{
  "num_hidden_layers": 9,
  "hidden_size": 192,
  "n_experts": 32,
  "experts_per_token": 1,
  "d_expert": 224,
  "d_shared_expert": 0,
  "hidden_act": "reglu",
  "moe_layers": [0, 2, 4, 6, 8],
  "router_score": "softmax",
  "normalize_top_k": false,
  "routed_scale": 5.66,
  "balance_loss": 0.00254,
  "balance_bias": false,
  "init_std_router": 0.0138,
  "lr_router": 0.000761,
  "vocab_size": 32768,
  "norm": "rmsnorm",
  "norm_eps": 1e-05,
  "tie_word_embeddings": false,
  "optimizer": "soap_variant",
  "learning_rate": 0.0041,
  "beta1": 0.95,
  "beta2": 0.95,
  "max_grad_norm": 0.5,
  "batch_tokens": 32768,
  "max_seq_len": 256,
  "train_tokens": 268000000,
  "max_steps": 8179,
  "dataset": "wikipedia_en"
}
Below are experts of layer 4 (counted from 0) of a mixture-of-experts language model. Rows are named router (the router's row for the expert), gate (a neuron's input weights, with its number), up (a neuron's input weights, with its number) and show model dimensions 0-95. Each number is 128 + 24 x the weight over its row's rms, rounded and kept within 0 to 255. Numbers have three digits each.
After each expert's rows: "comes after" lists some tokens at least twice as common just before its tokens as in all text; "mostly gets" lists some tokens that are sent to it at least half of the time. This comes from a sample of Wikipedia text that the model never trained on. Tokens count by the router's weight.

# expert 25
router:145142085146075117107158074086125087105140137088084102129158152142138113158153157159164130089127145098103075161130092128151113120121157141120165152098096125133126150137165122083142126113101108151176128110128120118105116085121126117118100098137133134103142130150158160130160152152117107105
gate0:153094153149101134165143108142107165148125159179156135081121134184147102123120125099140077129138112147127089118126152082099154162128120152130139156119149156150119138143130121112138123089156107127109162095117140136180143128126119096157114149126121119117105123135157136165134182113106155144
up0:144098131141107126166169088107097128150112121124168135117111108155123111141103078155156081124170118138136140113106166112124134198129111139112134132132120131125122106140131155125117141101145116134133115099120172162168133076146089116149120149109102130126125128143157122144094138123122146165
gate1:097133116128128138123156126152114144106164145156142150106108143154154150165141122146091142098131127096070126136153120098120149089124101124134116079120121178103093110116099090114141147144160108153101157086084182105118101168086125122125143136131112181137147113161127141117154163144121115108
up1:141148156116137112123117125120145132110083123116110113152153109117113134090091102093151140147130152171202144120114134161145102137139172127107132144127113082137160157149156146142106119128121152103140080158181089143117148140159134164144124111126158071141141142082138109117091118127138135136
gate2:125127143129141157171125156137110066144078137112157116161083128115137110152091125120140084112121136108085137118129126152096085173095127108132122173107119116168121115124134106124117136112143179108137164119117146155147139105113147137092145129116155142100128096110112123125108192144110104154
up2:162136135122107109099127120132127165110161130153108149100192137140114146097140135114118138125136121144181141135118112123125175119135121158140145091119116125117108135184140142146153107131120084134171081145146095107126146154129104133135104136164094097147123144138149117170158107128139146112
comes after: "of ", "'", "in ", ". ", "to ", "for "
mostly gets: "the ", "their ", "his ", "The ", "His ", "her "

# expert 3
router:139064118094090122096112150094166118134096093152112132089098160101107098145146112135176134123093132092113104110121110107117139139160105129147116134159170108093157132133143138101118104092089150091103149136145115131152095155148115111133095149088114155123141115158166154102111127154129098108
gate0:129145124152102152143112123133123128133101123105100114142132109131145155152131097136137134099149116129180133139135160137129139086116098103149148112102152142153129185115141128168130122124119123116148150139129126105112141151092146131149131133149129101091157154156150157173154156100144119166
up0:127123123100138119111139138125129111121156122150150133112137147145106117093147158119086079152102148151064125115141098121156118179133129148099117149122079116094128119123121121070127121145147147137075102122106135135141119111155124120106137125121149148168116117103089097096131113162095129073
gate1:099125146137141125142117181129126104130113166123113084101138191178127118120185107108154121157143142135166145143136152122093162149117167150112112142149118158142142109105140124124144163200100136090149145131160108122112104135133157124113127089109130095142107152155176179156126113140119105142
up1:086098101142109149096104115128156118141134129147086137137115124120138093082095131137092136171127137111111138133085090114124122093141085160131136135112095157130104156153139128138171125166104130142161147154078133099143135147152072115140139119142144159149139127161066095086137131116124116103
gate2:131133135192140125089133132127115121114130100178175132101123113112150157109075142160125127166110140064141123154140129102138137126148161151145130164131149166112110139147141113115088102097123088141120110117140153099144086202127092124175103117149131134099121126125104106167103163108110147144
up2:147132111090121143168115121124145133139128134099110124139140126118133084120203130102130136083139132200126115124096125150116125093122093111118135097120148078137152132119093127142154142161148165141132136132133115151129194057100166131082150117122127137160144118090154150088140105167145114140
comes after: "\n\n", "also", "Women", "). ", "People", "Men"
mostly gets: "'", "\"", "==", "===", "== ", "===="

# expert 18
router:115147172134174137149114095108099143122118090100138139152180149115136181114134123120173095147194161078119140119117143104142122120141104127106145163121080152123093159137117127176166121138101154111111155095137168135140129132077127181119165109120102159113149162123133105107121129136111165138
gate0:115151118106095096139130136091119112130117165154117145117137163115160099117112168127142115136097102107116132133102132155149111088102095111144108126146126100116108096162104151083081125116130172115094112133110089147120113117140152109134137134096137086132094124146114135111098114085113151151
up0:134138088139120140111101151139147107174114111114128124181140125103136149083143117127144184146118166113136086114091133103132164097125150146138139121142127145153150147086100132118132129154159101166144162193147125095108170155181104159130136134151118104116137132168130166166136152103119118148
gate1:137135121158137185154101101127127106124114155124117155136168121118140127125124131162145098181107099087160145097103128124107147141141125116123144115104153134123114118157127146143062137109145122153142140115173080129133086078136128117112126109153184099106090159117147136196127113121126145139
up1:091130110103141080151145104120146159094130110138131111137156168116110080130144113137159123128113159097087139136101104063108118100105132149127155084108098108109094135145112123089119129114118132119126122138110166158146162106156101131164095182119138153172167096103105080110127149110100107083
gate2:090110167115098100143107116128113126154139157118154162161088098109105100128168100165138171104101121128105092145120139132137099124152132099116126105165112116108121146093107131185110119129108128147124124152145121137112120143136134139107133114115145092106129103131095099098110150157155124139
up2:137115137120119131130105128147140119140140164128138177113123120110095097133128139073151155115109094110190133135092100137137121162144135110125109098146133086108114130085152110186120112138090137144138167123135138154127158105158202152149110124120151105136133107095135110107141162133154139103
comes after: "was ", "a ", "the ", "his ", "first ", "were "
mostly gets: "years ", "died ", "time ", "years", "year ", "much "

# expert 9
router:144116082099101115139141162104159114175098145114145104123141156119128141115127126108138127150094184141116140131132110151125120161128163152123110123126164103154113078161116165114147172089121119117159142145157107168123144137141080135133125138133091132149098104143158078121118118155163163132
gate0:154109122088160165093137108155162123079138135155137079176088124094166095137111099194139138143111147128133138161123091118125117135117109058099152111124169178121103120112084085124147097105086137110143143137115134122082144132118138135090153109156127171102127158165147157140143162134159142107
up0:126111135065102153117132112142088124120102103165138115153160198098122152139125107165133126117130083119121156089143144123140138186147145108113125131111184152131140167128129140151129091105153115113134161108133111147165125129118157133133064126126178127096120093111114142147144179176141136090
gate1:143093141140140124137124097147162155125124157090123131143144099118151128107096100132138112175161137124140167105098137091113130086072122110115159137109129151174101113140149100156095100130136081150121122084174080134117131136105148123146092103142128107166101145124119130122104125138124153112
up1:102077098120181086127144156181165149121127184116113104134116105138134138138125095125119118132150134141109124087124105114136127140067137078139125173121135133143091132148175102160117101096113116135114127112114091124102103116108133104114138086134131128143106135091119164106117146108130174150
gate2:095133148109147136103109113083172142131146123127133116175119118164139143151153173131125134150130129089150146124138139136126126116169129155089126114114088124105121150143137094102125152086094124124099128150104167102155107114127138143116118139183111168132110120112146166148117155146134110098
up2:155155097168088107171139127179117124106130153137127158099120114089138124088089103121140126125100143153149103125140089132142128144094119115145120136166161126119113085140109108173144104183164135129161169121163110124113140148133120147166114077084152148116153113126109095120131131122147130124
comes after: "| ", "199", "201", "1", "200", "198"
mostly gets: "SWE ", "NED ", "inv", "NOR ", "GER ", "RUS "

# expert 20
router:108137155151146137132098114136074121144114101124135137167151154142145125128067143137158090127088151124134130149128111114132157150134133135125149147123150124150071134113136177082135110098115083153165153153106128126130100168121117097104130100118094097102087088168122106183102104147114149139
gate0:140115134117094149123127137096146147162121120114127153088136116118132156107149129105125149123125126171134139143068145133113144149101118082082088121120155106101114122140152084122205109097108167134150123129134114111091132075140129095143124111129133108097148106105166114163089159139120103148
up0:124125127131108099117128129151195141159090097105133126106072111157120142132118101115149185113143069177121098143127124094094158113095125070120121153122113107161110141147127118096190096100122123102122127091107113098059114117128139094141135112159117101140131161108128127106140145136090150130
gate1:085118175116092128172121134163091109112115130133141090168170116145126114125101104106131119116123095158155127161071174084141110149111111111119115114139127158058114090141105139131147145134122101125113116137167093152158078158113133101130150087158123126103111147149128135124110099089115124128
up1:132142131143151159089132123114115078099138123145205154170123130110130156153118092093133141105168113126124125153112172122126122135173139073121082151128141179123079129101104099139164142118121117131086129167138139135136125105092120137091104096140112109151124136150147157109115135111161125114
gate2:138180098154086106141123084145117137114124152121154074118113114121154121079122095095136105121089132147145134098140112124123128154086127086126161171150109142135126126129127141155124112136183065133094111108110137160133140138116138126117109076138116136160106148159096150137168143121076154140
up2:138140140125119096117138105095128126144148109176134095083154146099115158138127155122131129148133148161135102110141145118144129109097115137086138165128104175129130133147146150150140067139163144101122131111156132157132104143143127105107087135080086085096131097071122163134135104105149111173
comes after: "was ", "the ", "and ", "- ", "a ", "The "
mostly gets: "television ", "published ", "musical ", "Best ", "performed ", "films "

# expert 24
router:142114082101101117140142161107160110173097147114146105125140159121130138115129126110137128150096185139113141131133109150127124161129161153117108121125162101153111078167118162113147173089121116116156142146158107171123144139140079136135124139132090133146097104142159081117116120155164164134
gate0:133112162137098149159133149185110141103130099131127118172090118127107131143177143141095130154166095131102106133152126132137108122089136144073127142115113091149123139089140129146143168136112115146169092146140159156115137088100134130094112137111127100112133148131116121161152152129069080113
up0:134132106141169133099133107168146124160141089125174086152131102111104163128141206110141141116147089164126126153117141135115159132131117147119136116135116133109091162118151130159119151126176113123146105134136181141120128070099153124112154158118099134131151112130120133150135111157081092130
gate1:101162135146108173183127161136123138115100180165120108144119143176137127137129151194115107135091131127185109141127077143084124117117143122107102113131168103147186163144134129123144122139134144106117097154168099129143079141128171148143192140126122107108116141152131171102161122107108158135
up1:118153183136098164135142140153143155100099156165150117133096123118084096097129163176135133134119152137121130091115097136115130106179140097150122131120150106152147105109106128109132160116094120085111134101124153127127106135114157125156136127149125086134125149129139180138122124141133180144
gate2:114157163126148120145135104122104114144126053121153127098111140178128141158173137125120133120125147083121142123160130108131150114160140079123101167131118109166141196137120089100116134149149135100161078090139115129138107110121099098136167129109117155067113135196097132135131126122085115111
up2:180123120137115082099093166139138166124140151118145154127157135094192179105106105147132114113131120154130116135092132131110119092072102125113170109113150089104137100093171123148119150114128121132091138121132129113105145149129136145118113147133106100154118116077111136093161173126177101151
comes after: " ", "| ", ")", "|", ": ", "% "
mostly gets: "MPC ", "SI ", "addition", "objec", "Upload ", "Set "

# expert 13
router:154093136113110163146107114157163126158077121086154128140144136111133180128127105114161083106137132101092122156119173173161099104158139140140129151137147105151137116112111172147147176101091143107124127134141101143113149144129099100167142136090105135115118106123133088156118116162164167145
gate0:171112142164125109109141141141114151152123107129141161137088118148097162126147150113153148150155106134161119108147126102147091126135135159134102161132128124172159155123100104100147164139104151099113107127206120114071149114130126126127147096088126134130105103104152143087174149099091140095
up0:158104083112163129108115128118112172095116161111171137104136143142104154129108128121149121137125088132108112138130096143123123068092092135107116161105178118142112141138130149182121135165130133109181095151136132118167105141134151125096093132128140124161120111123158168139132162171136090137
gate1:110104129125128103083130133112138156125118107110151158141096118147116103119109118106082147125106137156135142088190111160110126119105104126109130096163128134120122106124150103129140118111115109150133131130201104120159137178072130121134150121167125087176125146128104132126104126122156132151
up1:094138145114163148137141124117105101179092109096164140092133133122143111104153125111147143129154097103065140103099150117140170139134151169136125181085148118093085098159114118116128156144133167137115097119067136128133170094113172115102128104073098176128153096123132154091140150130118123123
gate2:140118120144122119133172115130111143128110088156106168155127100119103098109149111148092090148113088096126144171101166155146123090145098115080144106095098104125133146133148125133125139129162161180130124145089185105083104120114096100131139077154113092139144173111145127138124060154147127131
up2:138094126151129121144169102119083123139119103141101175159118110114095113132140105127103081150127095082135147156108187153139145070122084128092124097102088091128104121103129125129142150114123146186118134166101163070104108097117112082130107101160135104128156184121132123147127082169137147133
comes after: "| ", ".", "on ", "On ", ": ", ","
mostly gets: "29 ", "31 ", "three", "28 ", "24 ", "30 "

# expert 8
router:125076107128095093129101131155123152137106140164132159150112117119150107160111130155118112175140075150149129140131127105133117135111110078105084142137147139084116141109109116164103096129142133132123150132155138091099125091168159099113076125116153102155131109107125122156083113135133158098
gate0:129126078163138145138087108082150127157142138147112155085121122146085145141132118155113108159111109143123121135195103143136125149122103139152151166111122115136116127111128131125133140097106135099124141145069098091155165145097139126150107098165122165126106165158147146154121125081128156122
up0:141121147128128100147182098128115147120142099125113152093163120084134159124113160135108149116128123143109128099107119133121114144145160131137136170134126153081171130117203106154152100145124158137125127147146092174144096127112097110166124154108116112128132120128081144138105159152118091135
gate1:101092106080118145121144152150148121117121179105121107105145114090164132157145158138159153135098094130148110103085148109096122106093062100109118140088116118157086143157091109087117116098105131106127139146111117117146062115166097137148118147150122134113151170091134190151108114164138082104
up1:145107097102128095131085107101160115193129153151156102171141148158148161139089151151122127138161126136117117148107146133125168088115120137120125120147109116178107139177123150142137123128132157137101156132130140132157124150099155129123110134132134128122136147139114124126116125121089090109
gate2:081163160152146107173134154131131091155134106163142187162144131109145147098121127158106108116176142142126131125104135127135105160135127090094133123058104152069125169150135096112120169114136153158184105145156147085125158144164119127156098089136146140130124107131111132111121096117119136120
up2:164109121119104166080133105122138151118117131112107079119093113156111126148136137087157157139101111106134122141158122143115148091112140163164115131173146109173121069094138159137128081143122103097074144094083112171133091114095135141105150158125117102119138159142139135137145153144132118143
comes after: ".", "|", "==", "===", "=", ")"
mostly gets: "). ", "\". ", "\n\n", ".\" ", "'. ", ". "

# expert 29
router:119140153134090156086114112134119149142136120152110149130087172102116104118098092157123141113158145106114154153131140167166133131156164176128143153114153158104104116127106087129156129124161161102164143139135159097142120092119165115125122167132119074091132125073152120114144137137111132093
gate0:121148183099138173112128102139134153113097154139119153096103167192149142145133111166134120119121149092133140145146134122121163130131102108109138099066107147176112145175168116122130105157116130130103151113153116113142123105129122102148149172130097135137080140203128160165150151130112119110
up0:137134094161135081172121131126129122106168103119138104163134071078090122125124126077117131137126123145123113113102123149137092121123146146139109163152137116119139111085124129134108148102136126108144105129106143146113138138133109175089096073118151104128181138058111093106085133134159109135
gate1:112104142135174138149103181120095135128094106154147062145139105130122172157141119148116161110134119169130108136177177119138136123133153168123145115141119127168169095184151119091088083145154124106142098116119128145121088129109132144096128127120161165150133083118155126131141134125126118115
up1:116115127111183119146126171134100134123088104139146087142124131132104164156121115161114150118136118185130100135158167124127113127119153179121131160146125111176157095172138112116095092129161144137139093107113121128126113118117120151103133131139144173124134094119137111109137130098120118127
gate2:122136145137119117130156154127127131120072122126128143123088111151129172139172123124141141108141135125126156155195127123096136167143143131168114100104127160165110147130152105136115138118094099133128170125120132171139143179100145107129164121112145134128119161123103158174081137148170090137
up2:098125092136165095094119142157087128099125140111146102137114128101075177089102111134108128108100097104130117103110149098088133120126161126153154102156105099136161076142126109143119111146151104137138141148107107135133148106128164121164114105184131108102122182117103099150099164126112130110
comes after: "\n", "\n\n", "is ", "- ", "It ", ") "
mostly gets: "=", "= ", "also", "Location ", "Species ", "See "

# expert 26
router:114110106093153137115119120150165145172105166136122125127180166142085142123108102116144119132149125174146131122156109124099136084113097173151075116153133166130070128125137114144147127173121133081167109110147103161176126145175099155123148150123142123139092153158151130132133099135144137150
gate0:146153065133141141159143129127149156083116137128131101122110150129164142139150124132146117111132182137113139152148148090086188152119095138107114165146109117142174114131126128126145138138135149144137114116125121115154150172102102142104118138143128147192128144149105188131124090115122132154
up0:124122154122141119117081144125175127106106160100095167109109097105131077124132128091133193109138099101135152148193180127123086133160159114173121109104104100129146141116092122091140127146143128126123143180144136134125120122109110123101116106127126136089105099129125138120174139145120129168
gate1:138150161139139149167102117179148091138133077149133126112138109168124088090116111160159155142125091116132153174131152149119108155139088115144113119151109142107122113120111133120134115100122106150099146146092128076152101143120123117147126114167110101130120116126113111131131136119110129124
up1:144130167123109138156115117199117136162136046128141122123139094143128087123109106142182171155157104159134130139091129149148113163131094091137150122153112126122120149120127137129136120107130114125123152156079139090120087128140104122126090077156114102115097116118098146137132129103143141136
gate2:146100119106118148135120077132148157077109138140144133143121123073129134087112125174152149166138139079124106115128069121118128084117095112140134111201086102107109096110141109112130129117142092170097135107131135140123136082137112113137141138138131142123159123133128121176139110131100155163
up2:142107107139140127091128071121131116084143096134137141102127155083166149121117121135131167139125164122103112124095107144128106136133136130132124174093113136140081119168135114154099077121086159125126106139094129087143109111137149091170146122092115148159113123129091156105127113124087113145
comes after: "- ", "| ", ": ", "by ", "USA ", "= "
mostly gets: "John ", "Michael ", "George ", "William ", "David ", "James "

# expert 1
router:142073139108104178175149102141136148145115118097161111083076102147093120120115185122140108149132159141142146115143101133117129118173168098163125112112164103154120133149098168137188171108129119146135160106157104164147126160161120142093144147108157100135081121102136090130152116129142146124
gate0:128108137156186165104110085102137094086127140117093131139129153156122128118132147106123161121133108098102144179118155124143083155127178141133100107142148140111100122118120107111114120151169188164101136151131106150121161116097157117155115135101112111100111115173184112144132100126140102144
up0:126110121097080098162153098134134135140127112075147104084131082099113109110120094198120085135107146157156120063130110128134172121123096136132179139135099136122154146114127142143183140145114092104129107136126150123130075130139119130112152114145104140135175177105079155116169145161119127123
gate1:164114117159130123148135169141146121098114107120146126132131166148117099083159164097092081132133107163139186156192145122128150120138108163125130113151143169163112142126089133119133093144120134151153140162141119135146107140122158143120130093148184161147146191101118140101112143109123128134
up1:106139115104115120128100149125142117121097101147134129102147121153118121181161122155168144160122134153066137149114138162115125135135105110170147126154123098123132096122151155164135142163147154149144104154155129113101080141146136098107122126147148119127167133117149105132135146091165096158
gate2:152119163150123144107143092134150152103124095087144129158166153131118114155136126142099125131131109113123188096149139156099114104105140169100132131115075139064130141132155116107143120140150118121080145113112122158114154104128127185124148096119149116150096107124128147165102110126174128108
up2:159154129115111150130119158129098091188108173163158155143125148115146163089154132128141097148137153132110115155142158092152128157160139138157121111162135072127144107168066151109157138143132151133140144146137109104104148131111092091103138131148129118126168130123114108097153122118100087127
comes after: "(", "201", "200", "199", "198", "202"
mostly gets: "incumbent", "Animalia", "DST", "Gls", "disambiguation", "Amendment"

# expert 11
router:155113086093118128135171101100151132145139155094127104130132124108122156107133125114134127143136143140140126124111139109165096159126163159137082136118159098139102092105096135138162174151137167120126150152129095145151123151142101131130091140109105105158139130169148102152144135141154166106
gate0:143108163143078156113108094139085146123127104152126162124151127128147144138170128187130129120189131155148142109136173120141157174127120106108108135117096130143175168109144129132106133135127115151131109092093174090142137120101133153142154095191132096123145139120082148117132165137143121161
up0:149135112119141101169137108095136121136165147117186116094091173132131116130097116110122122131091136102107125115121062145115115109134146126131134111111123130067083113128095099116089155142112146077125148140144084162106108154126125107125127121087121159136161116108153106161109108160122128124
gate1:146101102170147155144118098107126114149124136080127132109066111098137124150166120131140103137133157125107101119150134106092176105132138140103098123117127153135125137124146076103148148127098154145129140117138145113112132168188133152146120144099140137156157135113144144131172133120121136141
up1:138131157116101126147122180145116173114113153167142115121123139150122097126115124139114139106148092088122142138141101120153138171107069102141169089180177112117142116146148166154100114096151117128124105139150105132158112119104117091115156128151136142135153121149097129129127126166135106078
gate2:158132160139080128131079125083102156128121126125136161143136148179108095150121109155133134098095124103140076154141123100151140131118103121142142096160136143138130088108121111112107102137115109123134138112133123133133124106146097160146129126168145127109134106159106147109136161103135123108
up2:066119096148144145151185124182144139129132100153110118154163147094144168124137146148175108150128099157123137125104156116158109121133163145090122133088133111131106136142149162115137141124147129097117112142141124147109091138110182085112117157129108130116130146124174109112105081150098135114
comes after: "(", "in ", ", ", "–", "In ", "| "
mostly gets: "201", "196", "200", "199", "198", "197"

# expert 14
router:146115081101099115140140162107160114173100147112144103123141154120128141114130124111139128151094184141114138132131108149124122160128161153122109118127162099153114078164115162115146172090121117118158141144156107170120146138141079136134125139132091133146099103143158078121114118156161165131
gate0:139133093089145098163085110144109129110130090099111067114135118172156171119141137103126165138184082071114106110141164115142138106117155109146147181094091108108121156145134110148117108166126125108110130137139142141105128123122144151148125113213144105102111118122110140142142138153151141128
up0:159145125094142110156101131149154123149130114100110114162169126152101153143131118129084139123160106122167098121081156144128137163120139149158129175120116104146149151164088118144081113129112112118146114141147116109113114125091150102161104142135112130146132136101127115123190109169150165140
gate1:137142200130166081120102105121120112111147142127094165134089152164133149127134127095197124131136135092110142116124114099113116125130084131146114102084140137140132150114143114147111169148111099145138140141115118106129137151134146116165069154135201132122112107120093161106108158125136133136
up1:193162136116142149117155161113105089094146145151114138122114105116101124098115128087164157100113122105115123132125139135132176112134168108134162133101130120143140182150139106116122139136144118108131126138110112129152161133134087101137124152094129107100139145136112131117108152168152153105
gate2:134104151138111168130129121161132165098097130094145119120134111154135151163181154134132131159153143082136145123138148115126132134096180126129108128120102139143146123154116151159118112144128133164101090109147113139153108109128106117124104113188131160128144139109124137098129121116096184114
up2:131131091114126096135144129121120084146152108164104137152141145131152097097092102138105108119094116151122117120096113139110118125161082093138153142144123115112095145132164101115142167093113116078158168147093132118075135134112166120144170125079134087143108087136135144172123149120162085141
comes after: "the ", ", ", "of ", "in ", "; ", "cin"
mostly gets: "Texas", "Florida", "Virginia", "Angeles", "Carolina", "Massachusetts"

# expert 23
router:117159091091173104169145123159173157175147146130133143113105153096116161107123116135146140164112121134091087151084113098113137142114118159172142115153128104148133131124126128102155142116116170114109137141125132159145124159151083117096151117095090116159122111143166100131119101168122074102
gate0:120140211138127166127081107142106127117134147130104112097150143104128115131158121141139125114137143124132129145123119140099154109129149150143096181115152123114155156083156130126073143115078135123162135127156149126138126120120120084133160108117145120103110149092188114146141138138141096109
up0:159148163148167119146135124110122128143103133146100163145151145103140113130117135166116107158102147118116120147173122129124127112125109126123141099159147118110156123150120117102090080138128092108077161132099120134173108130125077117154150085170094149123113112170091173127148138121093105152
gate1:104099145124133155118144100154148149116108150117150169188084153143106146140131143123077132136120121122122145100149146158140116166107093105114133127116133108133178131103062107150163145133122124102123107103127099176142123124140101151134142168144141128110139165112125153123150138093126098112
up1:091103132125079134132122130129154158150168132126138166175120106142095148145176110079090132135118166147103115145180183113135087154126081099123140137141123097123159137114121130123175131154150103147164133136134139182127133118113126166128154149144172129097110158135154106165206148113108124088
gate2:127125170182112112136161121145109130125146089128128121139167085124110100132128095142140114138137138134117127135104127152169098159124099105160133114104112110100089147121115102160114111098133136095089135113150166143126152126158129193153121154152101107119158123144109152112165098112097135125
up2:120154146112093138097141109134119118132148123119139075132076149118160124106122159132122134085084144147127143088121149111137092118132155161109106147146162123154164112171121148111123144161117146181118154138135111132107096154092135051101147063111124157132078107116112138111097133128131136121
comes after: "2", "1", "3", "4", "5", "6"
mostly gets: "-", "–", "/", "+", "⁄", "highly "

# expert 5
router:126140103096194135155166118151123148131152118122117122106138113118136156119125103113143164086133134134131081070111106102138108157116118145113123165140169083142144135141126169114109096186155136113100143097150142142118099098087121138126143136103097121151103133104121141129124079117135086128
gate0:145150106111093098118133108123116162127152161143104156141096109129139102100124163107100074171119101166150134149067126148123085110149110183097125187106097069133105162103102138124086138115124141123158143122137055129123116134115136150119166133147070131088126123105120138107110145155118105101
up0:126118154136117107131123153132102115126129137081165086122124101103134098146103142126109095143150153091129129140115177142125158130155076121139125116105137095141139147160125155123138124106182111131133110139109119154107133092143095149126135100100135149146135101145153147122145124135150146099
gate1:159122089106058128178104133156127157109117165097128124135141155135101095134110154119146131133108148135132134137128122148121127111093158105115181142132114156153106125147120184119128119115145091087131159155104143116094116128155162069135103144088136169125140137159120109120103121154145122178
up1:139189095184186131132126117136109133119086134132141134149107195127104154148146149120138105122122147116147150179097067124116156142108137109105103115141125086151144096130145092176150135142095182137093101148165141128163092164070137155121154125125125132151103095131156162131138122150123119147
gate2:108125139140162099132113116140117144101129107179119137093136129141156080162105114129139109108127118139109135105140084130126105120113120105163096120138162134159156092114116131174152099155117108112126136130159133136159130113156154117113134081076149118145155110112074148106163106122147140097
up2:115116144180125143132108132105111147091114066136117144107176075157177118154136109102148145112137118113105149092129120124145131125135131120118128131153137146162132079096114153132113111116163130088111146103145135087160105088179124120135159098096119155115156138115139122097129122119143149090
comes after: ", ", "well ", ") ", "\" ", "he ", "more "
mostly gets: "have ", "but ", "and ", "has ", "& ", "than "

# expert 12
router:098116159130124147136135143148138128160152108120104134181124141139097180107158124124089122120113104153157194129078123176148155129142131108130144158105107105148145087141102126131143151158096160142095133143103157166115124127122132160091162119129107112147137150086145105098103120094152110097
gate0:153109092161159173128119157104111100119108132121114124155140099140131168163145164090176136118095148089133120145176132139116154101176112181139096132125148142115145139145094128122135115102123117165125157091121155150152105161141131091115087094179137118119137149152141165120101164130101099134
up0:160137122141084139133159083147082102126117095149112116129114108093144132167141147123146107125113125077163129145128145134123115059145181141071150104133140123097102101133139149143136134126127123177150144118178116140109119151099086159137150106157111131105145138146153132117095174082106143168
gate1:100106201147127162140187102117141132120111111135117150097129086145137144136145136141116122122126108129116126092098112106161127138164141154131122132098144119168145147151134119185120082110138103135159121106132112138127119152132152180117125120165121095150138166097121140184105145128109124131
up1:149147065115137105118123143154088150146134167134154105145123156097131092124103122150177095147159117126126104187136176095110149127138105113132141138158134092101160152095134128074123141140122127100086148154137150119138122119143071123133141133146127131111125116216136145122158109149120100129
gate2:120100158112168165138112138117131133152131115077156135143127122154137137167132153137140109151157116147123157168096166134132088125103124121119086086145126169146073105143165135117146122070100123117153165148133117135125131125097125120127182147133159116164129121135169155098135148120104120154
up2:146154107163116150109138094128102147121130127141116114113131126087104119091092120120118153077099161121134117097144108131089126116167097071143161155121141112166149131099087139143141151136141158138118090116148163149152146129136108147179149155061142133093132156134107155154094094138100140100
comes after: "°", "′", "- ", "″", "\n", "N "
mostly gets: "Coordinates", "• ", "Total", "±% ", "Population ", "Density"

# expert 30
router:156087107110075152126112164103159117147099169059123075115172108152144104123105120128142128092141128115129100131102133151146089175112152162137097156094080096132147144176128159130156139141140117152146127102165114131106114138115102132154146142126117158129153108127125150158144111117142111099
gate0:068150171176086130102119133108108160111124115173116125172138154121121114139139161136131077120130128135136144137101136177149106153133172131123122147102077156129149123113144166103179182148111102160131086177116094096166148128148113112116164114146120113160129113085146125136115106159140146087
up0:101086083085152151162192118127098126126124121141147092121105122120162140142115127153087151173102111188157138144153154116118137092150109123109120144126164130129107087125127142118103112107111150153125139086121153126118111111136209178133123100122138124094163100086129134135138135121141151132
gate1:125107145138170078157113163137144157094122103084130101121156085117129117120121149172096122132123142129101134092139120135077129124159134057143121091138130094114145133121126149146132092157137167153163128172106141139125066096113095136110136137139151141128124117122141136111128159131139170145
up1:136128137098108122122103112131150100072156191113124117140133123140176102145098158107128089098155144126150109132120160111128174147134135109131137127168129136120140123145101129129134130171094111127154121111131130167129137131137126134174127143142130151106112163136131181130159082142150177133
gate2:125098117147125183119118080126094116133128131084082174124085094133124126171090136136114124105147097086116123146120121112174121158177118125128129110131148144125124126113112104147133123161078170128175130156123097102150108142143074152135136120122104116113149131182106137145102120149108084122
up2:101115128127070118113160120107163148131152164104127078160139128097083178149200135119117122136123129140140158094154104126118093105104084174106113134163132124153107104144138126105150141093146120107145126141110109136161123096101126114170164103126092131136091125103111097139103152141091109092
comes after: ". ", ", ", "the ", "that ", "The ", "where "
mostly gets: "which ", "that ", "who ", "He ", "It ", "This "